Below are experts of layer 9 (counted from 0) of a mixture-of-experts language model. Rows are named router (the router's row for the expert), gate (a neuron's input weights, with its number), up (a neuron's input weights, with its number), down (a neuron's output weights, with its number) and show model dimensions 0-255. Each number is 128 + 24 x the weight over its row's rms, rounded and kept within 0 to 255.
Before each expert's rows: "gets" lists some tokens that make up at least twice as much of what it gets as of all text; "raises" lists some tokens whose logits its average output raises strongly, later layers aside. This comes from a sample of Wikipedia text that the model never trained on. Tokens count by the router's weight.

# expert 2
gets: "\n", ":", "\n\n", ";", "-", "."
raises: "less", "ly", " and"
router [126 121  72 123 138 120 140 114 116 100 173  88 160 116 101 128 111 131  89 151 137 112 118 152 108 167 126 187 122 121 103 115 157 122 117 106 114 154 162 142 150 127 122 150 158 110  90 121 139 128 148 164 100 101 140 131 109 117 146 112 156 141 117 134 108  99 137 124 144  94 161 157 113 100 151 176 112 115 137 166 121 105 128 128 126 132  99 163 152 119 142 157 148 146 129 129 153 149 154  92 121 185 116 113 153 129 115  99 119 118 138  95 142 108 129 173 149  82 133 149  81 112 171 126 157 114 147 113 121 133  92  95 149 196 139 141 119 124 114 122 106 147 101 126 133  90 160 116 145 116  66 113 108 127  94 128 172  78  80 114 125 158 145 120 123 176 161 107 124 108 159 132 113 101 129 124 130 120 139 134 167 109 161 108 123 124  92 144 109  95 139 163 115 120 136 152 112  92 116 129 117 138  88  94 115  99 144 143 158 112 110 167 119 103 140  83 143 151 134 164 139 133 156 137 186 121 165  87 104 164 149 144 160 122 134 107 148  95 147 165  80 112  86 150 122 124 130 113 105  95 127 118 125 121 117 128]
gate0 [160 137 113 154 103 133 107 119 109 138 152 157 143 150 106 130 117  82 169 141 160 151 111 133 145 135 129 129  96 112 114 159 134 136 152 101 150 126 118 138 116 112  56 121 120 122  93 117 132 138 175 132 132  60 126 155 110 161 145 146 159 107 137 114 102 190 117 158  80 150 133 168 132 136 148 168 113 106 156 153  91 165 108 152 115 145 156 125 169 128 166 130 138 163 153 103 168 116 128 121 134 110 144 174 157 138 139 141 139 135 147  98 165 145 147 111 154 110 123 141 157 108 140 112 105 143 124 123 102 107 128 127 147 168  97 122 123 136 119 148 112 158 136 129 155 112 144 149 143 117 135 139 117 120 140 169 172 140 155 117 137 102 119 145 106 157 129 137  92 145 121 157 128  93 205 144 143  77 101 160 169 136 125 104 152 121 141 116  98 131 152 133 157 154 105 135 134 135 107 218 127 110 123 117 101  92 132 123 117 136 140 149 114 195 156 135 106 154 109 118 135 100 153 116 104 153 140 130 123 140 126 173 141 101 100 121 173 126 139 119 121 144 182 123 116 127 109 108 138 124 158 125  86  95 135  92]
up0 [ 95 116 150 111 102 116 160 168 141 122 100 124 135 131 123  95 155 115 120 134 147 148 137  86 104 149 131 118  91  95 115 126 151  99 151 123 185 138 132 110 127 109  95  84 164 155 165  94  83 148 129 127 121 133 141 209 128 126 161 121 160 109 175  81 115 135 115 129 149 114  81 117 113 146 155 120 132 102 137 139 128 132 134 110 105  99 155 155 136  95  95 134 121 132 134 122 131 109  84 105  69 104  87  85 145 114 130 136 124 153 153 102 171 142 109 118 159 129 120 144 162 134  80 136 128 128 155  94 144 141 131 159 123 120 136 144 119 140 162 100 136 111 137 160 127 157 102 100 132  99 139 148 111 117 151 146 147  96 121  80 117  99  63 144 104 152 111 145 117 128 117 140 132 129 109 127 136 113 115 157 134 138 146 122 119 131 135 127 155 133 111 128 137 131 175 102 151 112 157 138 139 179 147  88 128 109 137 142 138 182  98 143 166 111 148 145 213 149 139 133 153 129 133 124 106 100 121 111 149 129 167 119 117 102 153  79 104 104 150 162 153 134 133 156 124 122  91 130 140 114 147 162 116 111  78 160]
down0 [132  99  99 128 138 134 132 114 125 147 147 124 135 137 124 145 173 188 167 125 121 118 171 138 134 111 141  94  95 119 121 147 133 135 119 119 135 115 138  98  96 152 144 156  98 159 135 126 118 121 105  98 153 146 131 144 116 149 119 145 111 122 119  86 123 158 107 100 132 139 135 127 118 118 150 158 134 119 114  99 100 140 108 146 126 101 141 175 128 121 143 111 189 157 142 100 116 106 161 135  99  98  97 142 133 136 141 157 110 134 147 130 125 125  71 117 153 101 155 143 143 122 133 187 163 196  78 147 151 134 113 115 157  98  90 144 141  80 165 159 153 153 143 118 134 111 114 106 122 112 131 142 118  82 140 179 134 168 136 136 125  85  99 157 113 131 109  80  93 114 105 153 144 148 120  89 157 119 155 111 122 117 150 136 149 128 104 161  88 126 189  82  95 150 105 136 133 101 105  79 126 164 141  85 140 131 119 117 124 153 119 135 147 125 104 155 167 119 115 114 146 151 149 160 134 188 119 123 116 131 121  90 127 113 120 104 171 120 159 135 140 113 152 148 169 121 121 148 143 102 110  76 116 150 103  77]